From a checkpoint of a small mixture-of-experts model trained on Wikipedia.
Size: 8 layers, 45.4M parameters.
Experts: 256 experts in each of 8 layers, 32 SwiGLU neurons an expert, 8 picks a token, a sigmoid router, a shared expert of 64 neurons.
Training: 682M tokens, 10412 steps.
Below are experts of layer 5 (counted from 0) of a mixture-of-experts language model. Rows are named router (the router's row for the expert), gate (a neuron's input weights, with its number), up (a neuron's input weights, with its number) and show model dimensions 0-191. Each number is 128 + 32 x the weight over its row's rms, rounded and kept within 0 to 255. Numbers have three digits each.
Before each expert's rows: "mostly gets" lists some tokens that are sent to it at least half of the time. This comes from a sample of Wikipedia text that the model never trained on.

# expert 140
mostly gets: " art", " school", " students", " field", " research", " painting"
router:144178106182106148157148109130151163146086091159165165142158084119149154106107161121104153134163150158157175154096174123134136128089145090196138137117094149166176144144131166121163098196129120168141115116148111125102109106130156092140161163131157078091125126112153143134091126173119176097113085152157099165154079094122132110134077109188109106095113042100084131087121107196174138112193095191158126163105170106149148165113121144094171161165102060141145117184102125188098143093115088109129169091119168073087117164079117085068139112119132121130070088124106154168106127069149075054
gate0:140148152107157111144124091145114223170099084196110122130119090148074157117087151107115202139190087129172142147116167127096151157130169200143142069101165082063159210140121104101132101144194158122129105088158099119143145143122146160108159123146093104110114139107085118112146159151130161155131159055170180149122117133147055093140182126111122109090099098187162157119128106107130117086133136188136153127137145165157095104182125116174121173139051107142134126129147108139131191110143085133095131096110163160180205050135160138138130115158127101127093132147132092168127133145128090070
up0:154147173157112153068131116079132117093139137124134137171170145117148174098150187131121140149061165119165084130118146128100129110139144162124095131178110160150129128115173139092113150102114109106155106137186108075179142123090105157147101152210143143133115156104080116144100120104134090151139144092138098066082102158135102134141122060147136166067144180154088231128060166173117137136154169124118147131140173106147139141092155092093186102184145122131085132130141067135113088116144107111077143121111154073132126113049130168110092189146119091169031129162105090162137153078150084176
gate1:169045139111093110147079101131128186118169133114142134147121090149147112054115125124143147127164138111113212126146112069224077095134102088128126152104136120167177090107133166117130167081086128122136095074094142119147121125131149134154084134132105093118107076173143145135115122109119113073074090175096097183177115138168149172074139116179150158129140128118172132121152130128205129106176088163142124115123160079068185204138116153127097124106120167136193120089129150148085134063122138146123125049171148120166145125138078084127142096105145131144056153131110177174126151140143170101
up1:172139120092123154135120138134066118108152129132117045106132130115105145160098140152132138098122123102153037145096142068170120155151122086095158118165144178069151143121189053122157137134119112112140156117136132168177159138067174167137149109154133124080128121095157145105067162106132138141128201131146125083128109039097115105122144126130175096147169150139045165118142132101118120145097159127161117079046094195142168165144161180089084135074137123109125171124123086122130143118181090152110178148166170127101165115166161123185147140139123134185132089110126086071156196104091145096
gate2:106164062158129115150108096100111057121106102131161138107173118096121146137163127117096151175188160138152171088080160133138119125063106137080086098059110154155142188118130152191093140146166087142083108133127167116159153189106081137072129083093100102156156163101141152111097121104142117142198127136168131155102116122117158170105143100162143087156094145110165123123068116188193199127086101166155143132072039120144141132172085163156168143116140128123158076154123142186140115112127110207101187110143147127132122120123133111158103132171146120123172166174134134157092118186083070136
up2:101080117187187058099102144090121140139157112126150147130140124115153163139176139119111122149163170140179167109095138145093179150182148105112090090199175100172171132129135142139159128088109124150176151124118124138137188171094174111111091130189093102084180113149112109115163128131151081134145107109079131132142096141117107184073083082122100153093138114106171076121094138163127140109062092130106191166051081140174174130156118118101089055106124112152169126156145167124147146179107141136140133089133152100162114194109116093094107087095211152077091158186117157101099090125099120118
gate3:085131101134181135151138119138190130134124156163141147166104114129126128064112132119096106146171120136122083178096136122167146142108155136156139087106167126122130168130090172132153108109102165111086126092108079137085162123133075162145096114108141110087113174127171206100126161158140099143093206188103122160162085120113151140105129162153068142129164062168016074179138158169135148145130151125123143145124146097167102139168218134108126155143105159159099101163157114116137159099064158105144166082174160164130148126085117127055118159092165124158175178058127134184107150160152072107
up3:155114127116076051141144114084111117092103147134148148110127114130068137082099106131128158133103125146128034132120111131175117090153170089125061125139098181086124210125070146176125119181108170138063147133079129139162085178107200190100127166132163124113155095086107176171073132128143151054106112134138154148138145098160168124167154096125134098159156152132126117147200180179155148141137097158137093126133133109146124126161122142080125152102149126134165148135164082127207144098042080136085161132159181163087134128169092114081146132134142074138126127092130139174128134081156097156
gate4:140160097087094104150129154129138114116127145188178152135115145089111179145156156123154177116111139125094189170154185113149174145162162141118135184068017115144067146158123094170134106130136114181117144141134106157082095117145113131080187155137091120155035127109118160161096114146150166167110094139141078223125138126182157133174076086093116123112155114123163114139100078178137092145155080193116128173094143101109127144118140126106145140092118102143169179170111103163117119133145129067207107121126170158143160121129131141055179122134129125070093074114165138154114130148152122098
up4:082141124110089098144113161124128148168112139055123110139179081157114096123140158100123128122141112058070114128154068092141125126159138152164078121144089088098119095139092099106180118170133198076082155171164115109126108153138184163153130148073111139132138115174157090155132127123124150093180129160068105163106170141141147113142114124136149133115117139188156131122136123153136119082162094132128100112164096059128061065214068148149176182158132174153079194115167137113105124123117149133130080141146105113109146134124092192130137131052167176126088147137103107141126204166166157051

# expert 226
mostly gets: " So", " Fi", " Je", " Si", " so", " Wi"
router:081155095110146114137158146133125173120171144094173139108111153093198192140070162131103103144153106117142115150100133127114102121110110106141122118116166066131076096100147142133142131134155182105181085107111091130118115122073144115170158118207156061092110135188164085131109159135131080083186077137099120165141130119138167074205096068093074147137131090144146097159109101130110107163150144127170145082101185113131135118092083204096204115116108133135069107126159129094093094124090135129201140077119102195170174176146151107082136154067157155121120139154131136116133131153133066134
gate0:119148126142075103133111144111146122148150094079117107148172148090168171144121145097067189102167074082092115137139085157076121114206106121088112086149085111183132176142130174159096122179112132141133071127076085103114129112152112095135149122193148131143147124147102067076106121087187097056133148126156121119118137124084161126164162093067100105138118150098142139170136092148061064191100196164155148090134139142174165085124141136119207181048097142146085118136134118154175095136189124121120150140127160161131149111103117133081153149121127133132097149140162093093119106157171176172
up0:134119131119158181130113122163128174157139130101112143123106042117113101141150096143188164097090175122069148107149195120152132145088168190145141112147056128135102116171141137125148160100156159135039101177157081139163157100154111118131106101088092195217136161088110090139131094134164136113088123148142115104106167112147124101096110109168152191146131085068193125118074141102163118127064088111142095129123121163165082115159149138119147165129146132061124141117148163175183091048161164134085124157077146107175095121121100158135174107105132163167164101130087110133137108128151066099
gate1:127136145091126097189125096064085160144126099166085190137071141109146169131088168115167084161136150162144153113121164090111083117087131083116070157122159099157113087104168135189132150129223192167138087090191104108117143131025134163138125155148143086140103145082156102190064128157144074068130114108130175145163196139145132103154083112112142152152131081160137124131119114139192150130134156179146107158162148121169147099094079167185166113120135114150149118090116122126121164116170109096171113113094136146156102169120113163091139089100114136085119150121118158100129151138056084118
up1:140084135141113163152136121134121064108165114093125137125067164159150150125178193152090096223130177148186067202164142163098077082127113114148107098193137122090169100115111142122138082106159106137201158181152160119135117117145103182150162166091152123090124125125159130127097145160218143103130133135133155110135113128166085131138193115126132159127139100094092074142095144129119101122135125169109126163170085039099178067140167158132152139155115155128108175094130154088084097074161110099160139134127133116124163114108136069160089131127098167095073141076126093120088106111101126074
gate2:223161200115078120129161142174122133133091141124124175130065166153137123093167112106121137093120114139094143053131164151110103126139151129140121133114072125148134132115118156130158088148168112181151105133115093153052125112118126160135138153106143084094131116193094154123135148091163135079098162154112143073129134115151151096167098141133072079128104067120143103127146105144140100169168112218153068087148110098073176109104192138095096089189115138191172107076130135144078120106113142134074147133112129079194176113144086141106092122081118139178109160124155151094173188073104161158
up2:177104132074056141151165096150145159084147138144138183138146157141170108075168157142149066116122115096092125110105137150131111112117117128163136142206092096082049146131147121131149062160069057096135185144093123193164111158140183075136195105141070136128119145134110142108170112094165144156168103099066095127124091111087174118141081169153111154156147105091170133131193154080160155147119156158130085137126145108102124088083105098101130080109117119179118100123123126142082125079112169134081128151121091172145144147180138175139084121193102124120075097156099120133179152145140187119
gate3:157148129103151069095160118140130183153064159156092126098148076144142195155129154187183154058135114156126085129139131111181147138119116113168113131129136160081115107103131166166121125179157150120160124135141155107129241078205101171131107093127155184115095169112111132102127134089168074111097126162138130121178110092133163175171135108127071136104153101160086077104093145091129189130117092113125065059163159088134075120104095106120167124133100071114209115120115170144167100081135090124145163112141128084114109162130133141116133185128120101179100089158145104146167140109175142102
up3:114135151141170125114108117175195166158121149109170106117158122071119163178107144170074148077156085115138105121133133126140153115153126085148081128171159153164141072102179121120097159122173103104118183101050047068130155094137157138140103152117158092174149110130149163099112064104167084125156093119146108138118125127109120112163100098142080138072157111153127129141052184098144149152108187161126127091121145111097120056089098162117164121107138164101168146135157187117235124099190135105126122076142099128130103128119098088072189109115192127151131146099150128126122102071074099128
gate4:073181134125126131139143166096153149071192136090159153089168103066109143153082170146121101207154160126139104116116100158127085111102110133109130129147133115144111124142116214092106109116135069116231078140111095150157142084118084147128151118157168075110161137169165119119129139104100185118140036158149122125128133101150174146098102077145114143137143148187173146097154123137149103181173110120132147133113147190107132090135109154106124084111070152142057106092141172171121112150082208119153124098116131082191096165166120091100168148136143154147101135072099090130173128142133137193
up4:145119130139186141176140109089146172122073104132106073146165175108088098147117128151141125129106085090130167085043147104134128107111105131161124155110185154138105116105086152161132119138085127098070128168176180165124213149150108208108193088130092146070141141106126125132198122063143142102075078117104117118126079115144180116124178142094128166109107090120121146172197064076086066171196142112124113121078079112140143108136106082101162121158158118157093149117151161177161158176122083140139120074109116128146094083156140118191158090133121162168139141128154099135113148138122110145

# expert 167
mostly gets: " evidence", " problems", " injury", " elements", "ations", " issues"
router:110136103195119088128127138108130145123163045115141131154198084162180104109090188147122168090192069090093121180051191078166166114122121079234151113126088163132120145131138123128123127160086115150120170092160133127121109083080125128100118117141123073134105139175113161127112153164138147168158142094132135148136169146107093122067149088133075118125103127117094088122175112188158112134130184135154104120044113114119090129147110218106158164137151092157104101117133153128093130120113119138115135122182173072095120153149146107117120129150091147122136155178142166218114103097141129088
gate0:186126063182128048139073101135066120117168161137129168144108123163109090120115137152100138130157092159130156115114139144082106219133119133174094056124099091113089141143132076172089135158150149081116132155124117126128095156068108122100096090082073128125147112147125124155125099201127122134150150138138099087064146122145119122123173069083142200097148158068172104157140091162207106157105153107097134065069105145095154151122114132101114157133182131165145103163137140116137125107102144146185118221092159148146172107140163119154103147170084188105092125155126144182097148115129147127
up0:084107108150133135119150125143119133090180141124117088174121065140102090127101160113104124128205127102103110078096140122143171188137084135158055112107137123119128108064173115175166081138104123182196155078147129131084134107053144145092087089086099111118185140160121086087097142082143106095129191114111138150172150157160102108089116124112083189168120081100116161110160122155123084188082170116120152160105163113143135138137082141105167135139101103146176106096148118182095141180178144087123136114178167131096080146103142108083119191107153125103100195193136133123163125087105074094
gate1:034120130143088122147095169081104145117096084118147118130102097147111134183102209163146142131180146105159159161138175142155140097071135066169182107151108154140087131142119085138169098109120113110071101138115175162083103134113146166100121172149067145132159100171123145174146084151131104185096051130131085131154167116065117101164118105093144140113118143060145132106113126212203162085088097097132096103059106112049117158110135136142154122110095079122118130073131163127137112065106181093110153097144118111121185125098092134157092115132099106093110154106172142143110134122113140086
up1:112050142161126115130133068125165156170093086066130097121135164147130104081155186098114121080118126140145171103109122135088159118140161136146122129154139104165146102092174096060102106146136164133131129160111112138107104147144136129140145147068131120156124142121195040097165085064079158102084154186062158136148148175108125107158137130164093124076123103127142097174107110152092158135142154134162067145146150167110123122132091126086113165118115174152132100147157142086132179159102151159161118134080086199193084125156177147234148116101179124198110115154129125103140201152147101152
gate2:147137113125088169142103154187120105163149153159152135114147087094101098118086143225102206112116118106073143152150118167131111087114170110159114126145095135125203156105203170124179111172070141116140127120179119150146153090131083109149121138136161119170138147130150142127107110118117154206094128081132091125183106132110150041136104087154079118137148087059119112101197125170198147115171113136126095117148096181119083137082049144145132133126162124109114096151170135097129133098137174145106078093177086110112073089130120110147074070090105117150109156098159079149162105112100148115
up2:132119130122191151156145106113129141161155150172102115137157159148156164177103102113170083108121132142154047122095058136102186166128143097154095122087101077171092108146084159123095131141141099171160103108094122147117133137173144145131118172135134148144167056123121124174099132127109140096122101179098137080094137194067114141128137121083125155180116072132022135097116198077100109149113108146112198161177124086141112077109080124128180082128147143136142153084048128116152149177134123134117159137102144192112057185118123193055143157091157113114162125122115157129137126107132141134
gate3:084134056123141092141137035121165150155166157091117119078137179093180152158086134175049154125133089070062136190069172072155166144143129122179095123150100103121133164105140101178143171166129157153121113111094101144121172176121122155143106150183159120138126110128094192192126130151070143156146130114133121186188085115120156106110169126120088169114178131146162128154112155137156120074105132151154142119105091075166153143106137148077142126134130126152123107108086132144117159112134126109137054152112182065105149094100138098153108069163130154112134065120083072153092102175102116120
up3:131099138140118115128091186187148077191139120109112195113151088102158122134115084111170160177111168128128091067192112172142157183095091112105128188138103047157136182139112155122076154082156210133157123120092119095072132129084168084164122135191099201132041173015110083081078136122120094126149179138101118165119120116108144111112115121145118111115130136143142116122150129129160132144103125096139153158122110118117123176127086069149133168127129130182092135144128107178124121184131098145104150054121150125155094122118139140120189158106088063127108153157157115108137136127134129132
gate4:148153125107193141182107172154148104166126113175117143105202129149208186092117103190149155175097059074126164093121125074066138126101145184160140151190089122154128160111101137170159155088128090117168104085065164087087161113111111117113095098151117116132113094145113111133115097140155170106150111151123104129091122144107110138163159091115109122089105134136118120134151116211082183115152174122126136150101127079178132113110142081117172160148112097097109060133153139123090191192157130113102097134144078119114060152176117072104184150168158174155121109143076154124079105114105099121
up4:073141118172180121124149176171115153107117157129137158107124058096137137145119104055095108137166074101169133152120109129144156126194122116105099171135098151148163151144166095099106121092169101105140124097152151076078108179136123154128066088149170035123141126136176137122148141103122096151103197146118154177071126163150135199173115157129093074111134123104187125127098167138118062116064095132147106142132082148153094118135079144045159074129151174132135096144134147116135100140016116122094180107115161089094113137135173095115136125129115131148153143163107093084162121190148156106

# expert 216
mostly gets: "[", " MP", "C", "OC", "{", "ET"
router:137092087136109121118153105170088141117129130108137179093124103079146149120130149120100138137166071151110141213055186124125089130109127126103149072180114132096148168132167174185130071125147159122109047102112099172162139139162076192125106118139083151107114125111123063099150153147082105120173156148120159147129158126096122138123174115114088116169187108140101097160073134182185061205104090160169099114072097117150135119103112162106088138147156153168121171050182087094129106124088131138104126140111156113160077124139107088101068175155137086121119099127138092179128096179153107125
gate0:146078092133088130115136102129120166136094134129182171099157060139126153089151142076146135164128107201066161131111157097095128166162103195123159079192118108139130145103147161145108081131123154109094101082133165219119136105182141178068112136080125128104125106142089067160166103132091028100165153102153148104143116137082200132085147116077126109116117107048106138147055155169175134122119132169140096154138123147155153152118133120091162133113135113145146138116118137096179166126122159148128147144172096135071103104194112122106128072125099082055146110136122106112154083138174114162
up0:159112173141154156130137161104116090109186075115090132104137139115085108132105129140085112122071130135170110162120083141160233132076160143172119171128137135153117144140148108072053138119148166131068126219146155118132187163126114118179159185187124157152104155104125153161113096150134159158116140117164159164110104110154146119132104135113113185140142112131126149064079104079117130085148118166133138137071090104115146128156151127105114143128085148156019135130133126054102133151171099103092183127153136123093133132098144088145171071084180083207064086145133136123158118087096134130
gate1:122126105133160132160106057155087126145129196146146178095137143111174100098115122093136099107111126193097119151100109181086094028167118064118127144121107169113188179146130182156135093113113165158146106146127121131180133114133123165160130084094096118084115167113091146115137071171139162113165105106163118140112230073158084181164185113089118134103127121120164162169093147166149108148125111156140118163085144127137096159061143107097073152144131130153194136057138123110131131091064133092139141162113125147168079119117078125119116187144160120106114139123194120126136068170160099175
up1:160146145095135208141191096098127147159123130086175110128090110080203180157099125082170107180171157104174122171107115093097117145102115103048152186135111095145189126143080078115155091170108133113109106135118127110103151123128153172147151120157154125120096133067118130101132126062161060089102073151151125112119124169158162075135132197143125156185157130068132093100125106092154159181121160120127113124138147106155123108131114159064122127163098123107181102100109185157076094152147078193101093125096115165148172088122142130099147157170137131116118093134081152166156111074088129179
gate2:110099142164186136122120100126110108114109183234198156106090118080125085136089148106088127163174119095077138190097111149128161146107120103126093125135094117151150140127140088149095103086173185130110115123148091107138110115190134127150155116140069113101080128167062106067093142048152152176122097128081210141163101160186063153159161138109143089105166045173107121111149150080107141124174173148148121122119122169187150076138131158124139094186108171176106194116147113104143107161138131167091165133132096126106129121123161082142101131147158124119074118154143124131121089146121095116
up2:126098186167132052108132105109203127089195154137204162146104097117109113109130209144164086108115115156137157157133118104165124114147123128140076125115156156100134050127133142131108121119142117172130127080109073087190082131142140163098105193163152088099100134147137185131127108104120135065108161115181165110142097127195106150093113097138155048138127142098123133072112105121100141117139137148111158140058159137153130126130125103128125138152131149129073112144115164088096095106152081156155200104138112148168104131147060180148083151106099126179073101129147181107230146097093142106
gate3:111120078108179131114156069118067082098122163159111127115132141090092094067169098139111132147136107085115157168085122102160118088094126138137103047157181160122088124112146133123078108122150137102138128140133127123090172198109123140083131157104093157117111134108120117122096085093125104153121143147108119161145199120074099090128145098158042156133148071143180166128146139166124089148167057166152147146105062134132150141126106132161115171112062112138130173072147141153160160127108184195113161090118126119160118172094104152128158202086142159131143124149120081118148084169165191230
up3:145144161128118145103122104170108168122128121139162161061049123162103108079149172151088134098133164087131165124150132149160120132142112164128144190106152179103121159116168098152199112210137104114178136123149072074122136148146142102153099126102111140159161126182114127041097138125143141122156115151087145188119117114077132113118128166161121196137122069118165123117124145200100135154108137131141155144155080135141122110068091114127117118143159080091086107053125113102162173131169096109115133085103068102082103065123103170134104155149059168110125130099045184118203130161092160137
gate4:216090119192136118089097156156044116097119130131107183123158137154164119130122119144152134108123120129122120132086142110129191168161150115080153108162155110112099167132080138151170120169116183140163137134097124141148117104144068136119141140086115185154153148194149092078109175165096115145160124146131066142171176085187102175080053142054117094120097093118149144142103167151084102171085132160150076085086145112106152142099106134163122113129164103121090151087123108076132134166125072126078122121162108140160111138090057151108180151129099094211113088100127125197110115112133140084
up4:154106044136117141129059136142069112160102164128132128102119099038111172130125127151139074162171163089116127114121133137153130097118068134122159083187120067127116131161105089081132084206100088112116164073200139138144117124120086131139126127145084153154122113140214137084112162119183135150162107114135111136116202086116060140140124143120140086145155125120099140204110172133118142185168173140140152098084161104135133138101115141150133151091171191139121132109105090161160182122159123154113113178142153153140099067092062155118098163149068130138169110133164094146128069151123166089

# expert 244
mostly gets: " October", " December", " November", " June", " April", " Se"
router:082170082139130092088122109182123144079130148202176199133162134139184152067123120102078171170142098057126116139114137116109126174058128120120148119122141075086139125132153130114093176162110135140128156121112127079152161173103143141070174148094039145102097102161120106150044137109075120164157089065111139134133116140183087118160109107138083116100161079152152122147067139154132137133144127092159143120128105106146134144189153150107112129144101104127124112138116163135142146167097149072163122081169119094147121138191116119107087175127142166190148069127171198118145141107187181080
gate0:180089141131154121104112183125084137073077191137164122120158106178153120082133151110120111157127169089107118120172098084096053139121100097108156164147151095116159131106099176125149101071107086131143085151092139079139133131186099093101168123141089140157100123137086122135073061091084119124170150123185135139134132163136145147155074114170135116062169110147091106223135079124122099144181167135111140163117124172119146135193167069150179123130126085133089137113127130128059189146131130087143110107114124094155165147178107099106141172174138201202145111179155142115092164142152126154
up0:082170147103189138160132150153098094029119111219207145115170139104090153108094100102116143097093170147147104123009178154135146178178147155115156202124182110131103131104146093170175102122132130133133112117158129140091163137163154100079123117099120172128112106156130080117121128104135125105143127083128176102077078159093165118124146159167127116114103172170156118150130134084107132102172138161144134110087167159151169172147139145140127127108146127098165139184095092102117103115146073144151140085160166108086112081120148085133093120110091154162119127167079087113183137143115047085
gate1:131168121079074139112082144168166151049162133128102160120133065138119175162129123129160110147153096143141088171094100107126162129165128134155112119098164107155057108164148153119130142153158180161125175169146165123140136104145148209155155173122210151178129089139211109143040105124113123090128138047088095097124123113124108112149146129137103075140144116120112142089186143172161099132141090120108113127134058125123118169121116070100060119148141194135092103139146144136101083046136116137131112081113118116138148155200129154075168085129135141113115097150177085120138185126143079100
up1:165097123124128110112153118150170118166167075064103145236182184102153072123098101084148125094108146114136159079083091165185112146154089187088144166138144088174150105120172135136153130091077078108136079162111150108068138148126083054142141141167182080146109161194085064158130146125127096135139120135103110110079110123108162128145147170122132175115137141077131065079123129074154135159129145105143171117107166157080202134081092149110121127138103159146168165165127139154149114173142149155076166133168135196130106098058142112135101185131142124133119114120143092145112122119126122108
gate2:121206109125160132138083083139118112082113104126212104099200085094121125139116123099186161170155085175207134131108118113177143162204117123112161155098094110097122134084113128124146124177133089097171119131096149143194087123156170143140133093176114169119155123107161142112102123095101112095137095113082106134133099126148129129145107125150107109121120145099141152153112051154157198127153081083131114160101082098126127061188168142114102120061148112157186137170117105194153113112118126151168124092201140108108191076138060121133116149076106097119093076185151182134147132109141135134
up2:114167192130109215122096159114142095121118131195108182180152158162114104150122112123112137148170217118131145092165089132106093177143131101163128153112134055166089138152093116197163121156182087108125131075155108126110115154130145142139150071086088133123099128191101120100093138131053057153141061098114117132052120106158083056129123145149116106115127124149145119125107085136098133133086124144133127134150147124158134133103103105090090176110096109108135185134093152172109141151164130142169135158119071129062183060113157147140160118018124071103158145149121133110119117130144136136
gate3:105159139104133137128158084102114175082132134124164139149168150113150090161112141134110143094083183104138142119108085134137165169168155155159161107191085113103111071156091128172146126164152089143139123168093128136158148171137158112109072128069133120138074152179115117169113041179172131129141143177038104060124118165183117133119114144136103143080097131144137074170179152094138129149144104145145128117115024088115155131176141111150166137175115109146131138067096120112116170184112080088164079079075123130132132123137142171101132162051175138147115100110100140120053100098130178106
up3:108186147140171151171107184159152103098106041131174117115108162121179142142151115110053139139150163162122114169168159133144138120060127134141111147132142098074147135125133037164128130108174145150170124151113134177116177131180145148069117052112080127154157115109127104160102070146124063141147117119109135090156098159033156110140096096138153126083171178162138098080098133175145104116095123153120094117053070110089144119104172136154137193138143117079109120115098140103131105173111091113082083153120117070100139148218134109105122156143132153077130154162125166112119147129164165128
gate4:078181112105121087129139078144132086130133153181189130132166132112177087093167120114098164164197083116168086153115147149124140150068137134081140166133128138073113093155158112112109138198127117113143152131105151121172168136105089193175133106132071107112103152173070130100060111140078133126132131128127109122068047115120110126140124150153115171117131133128114130143086087130068134152126109203141111125125128167143149158254164074127123150138128089158172130175150180121134149122042129102164101127156135096100153118192137062106115124142111094137088050128135133166150129118143111097
up4:081129115108157141108124184167088113136134079081145154130181102181124084101171142110172128133065106120122127121147147147113134148137201139144131153126113127124196109112186122075130083088107053141112106136153074207124166098110142121120111127161107154123168112135138167136134114195155157114162151199145113089059053133064166130067148101171119139157146107138113138144114197153086116115166099168153158109164146165137172104121088104193108168128128142141126158156119082104177117175094125085081115123089103100163102108150101072132104107091139131169163159129081110213115105153095115172

# expert 59
mostly gets: " hundred", " thousand", " twenty", " twelve", " million"
router:138124127160152114088176149137114190103133123066182150134143132121095129112127133087110097121125075132166107210036197142107152105130126093167134092170109052117125165124092107162130104134146119051159036080129126065085129144102139128148147103151088076104090088127057110130102112176148117128147110150114139152033093157203099096149109096123120134112119172096162171106141110124104111129140151092161148125182175128110073124082104099119161133126168134169135110135132114172158126096099146167149166116179186119129091132123103123104061185101151125159118110111116144135155158108180114167
gate1:109147158101117117185168133146128130116139094060121155150033098067079139138125187135121120160189101149114091139091147166110202190094131175148127150198131115079114110167173108144111101107086151080197140105164166142133196125105116122116137139117142127095107137133084135115093118112062060107173131155114120094140141101090121082149103170158082128136138123125168133132101075108123035129147131101153133154124138118144119157117147104136115197099141192155130116076191114104182119092126115133152140163114126116133085106092121156086162198154160081177179151066116100113112102086137102118
up1:150076121134103144203158119140074146085108138094098132172100080087143117130110140140173176120130136133098137087200136117188153066085147154093157104139133140159172080137125163158086108119104138089158121145071182110159141174104185162097135066116072100195117093094093154104172162167181121171123141163107151124155101171101160190170174161099149128123162094135136124121076182120111096099127119100080138142121119090110124138126113147167139098129060109085173138139104097051111138101129111193139072096134175055081147118094109160131132088154112118107172149115100137147152155093154162157
gate2:183111159141114099096137109196130126138105122121182161162112113117139185137118123082160131075033121159095153152081122147101140135117174149096088087125125121158150132106116085123157167108128146133142116088168107114152073072188120138156102139104046163081090109169083131175108079153146178124076111163133148158123127178131090119140126145143151158113117100088171142140128091108088112144087184169159094090163105128136119106140139112131158117171118130188139098152187048119183133086134124135139156143109180131132127179110085111155136099137157123000103061132113124127190101106111164164
up2:081144095176152106162151129147113107143073093193178141126136128107148092129144165129114107093100073174095165141182097120164169163136112153120113108127107099065135116127165109161073127112142156159150124122079187148120130163134120139151134138150176155076160099095156171187216141192126113145196116110104127058122089090154139117183123085073116074068107112112156134103166163162090130099167063100125106147114104156156111134111116151116071156071149206140135119110094153187094109103132144189097162159153098113143106102171091144094141093066136099194151115112132131124120081108090129106
gate3:093161068190142156145099181100187152142116087089163133159128139125156114140163086118124083069147135178127162125113176113115126114171090130120161160114088157101153132053117161133159086095122152137113094161077060128074153157092128089065181086101083116132112193131117100085147134117145095050077136095089163109095133205162110141095108133113105150081102090122167092126112175145144128171139114118116124122170149101125170132102162141080203193131089110157150136144140179173153136150134162161098115127159140080165128080142099066164162176143132178112128116127110085167145109112127125178
up3:144116124119129080089123114153105105184154172179124104150141141125105134082145112086125177178101143145145126110108152166156159196133116073146065144111120106125053127155173127141148126126091124119072101116131112134148088156092170106193114157115102159190127160170154140151112121141084187175114130142094184107083104088133171117108143155193132090146147155073115184110117101096044160129159077113140123230107153125113131125141085098198100143170178179113169128092105167088095098067149135075159147160126111153080127149047134119121132134109096095137118145092173110123129103131148083092
gate4:147157187097055128152094151058192102199096141170123107148137121141098087181114133100119159156150157092122156152066068200112123105089102141081122092092153152118109107156151127115133113125111131097160123071149109084126108153141125132122082152156156135200122103095068139105119129155027131169176108074154137115159142171181105111148087107124113129216084121145128130207110113133083166163107173042158135113167092127121130172143123112123106129133114131118110115158146160115145159109151167150108108155111120178116188143056171127170153133112100104118127149163109149109084138153164089156
up4:148185119189175102136150146132218099050123107103106122104176085155132114200124130168126121138107030132156138121141101134117097137144115103143123166119099108184159142135164145091156102141171074157119144158165121133129124172139099119044144124149123063085133119122102134163080132086220112063169139103147152116076154082125087128131164115166104131163116137177155138134193077101094077121157118136119135115076090101103106152125169114095111092113143118136113136166145125137174097116172167076140150110104102103156068114108163174131149147116154183104131202170129120117168126165155077094
gate5:117134115072185118112111140163099151094092149116147041146110128084130095118100112129120157209132197144155139074169166112125173106132109125092107064114063097141103068130132152139160176109131171145195122112148189114154106139139122140128077058166143139142078121113131150158150083139103126112132099143148184138102134123153163101086163123149094121152136121133198100149116151142129118150105134136123115091160074109127131134107152165116098121174151057096093166127110192171096115129171130089048125094106171181102107157124031153127118180137101165109100134174092103190107168088147091147
up5:145119143119108125178131133157126071127124145144126182129146144176069189141168126129191170098125142125133172095102078110140099064164090188105153123124114147104136140105053128109151082147062101099031149165166126146165137109161047129104170181153177098153083090125149164117180119157149178122139115064112125098146125084166123104114185133162150116165142156112058171118126120131109091145202117141137119132056174122110161124126148127081141164099122135120110135139071131159041149086133155143128149084148068104142181126112098093130120094134123118139107149079150148071118133143133179108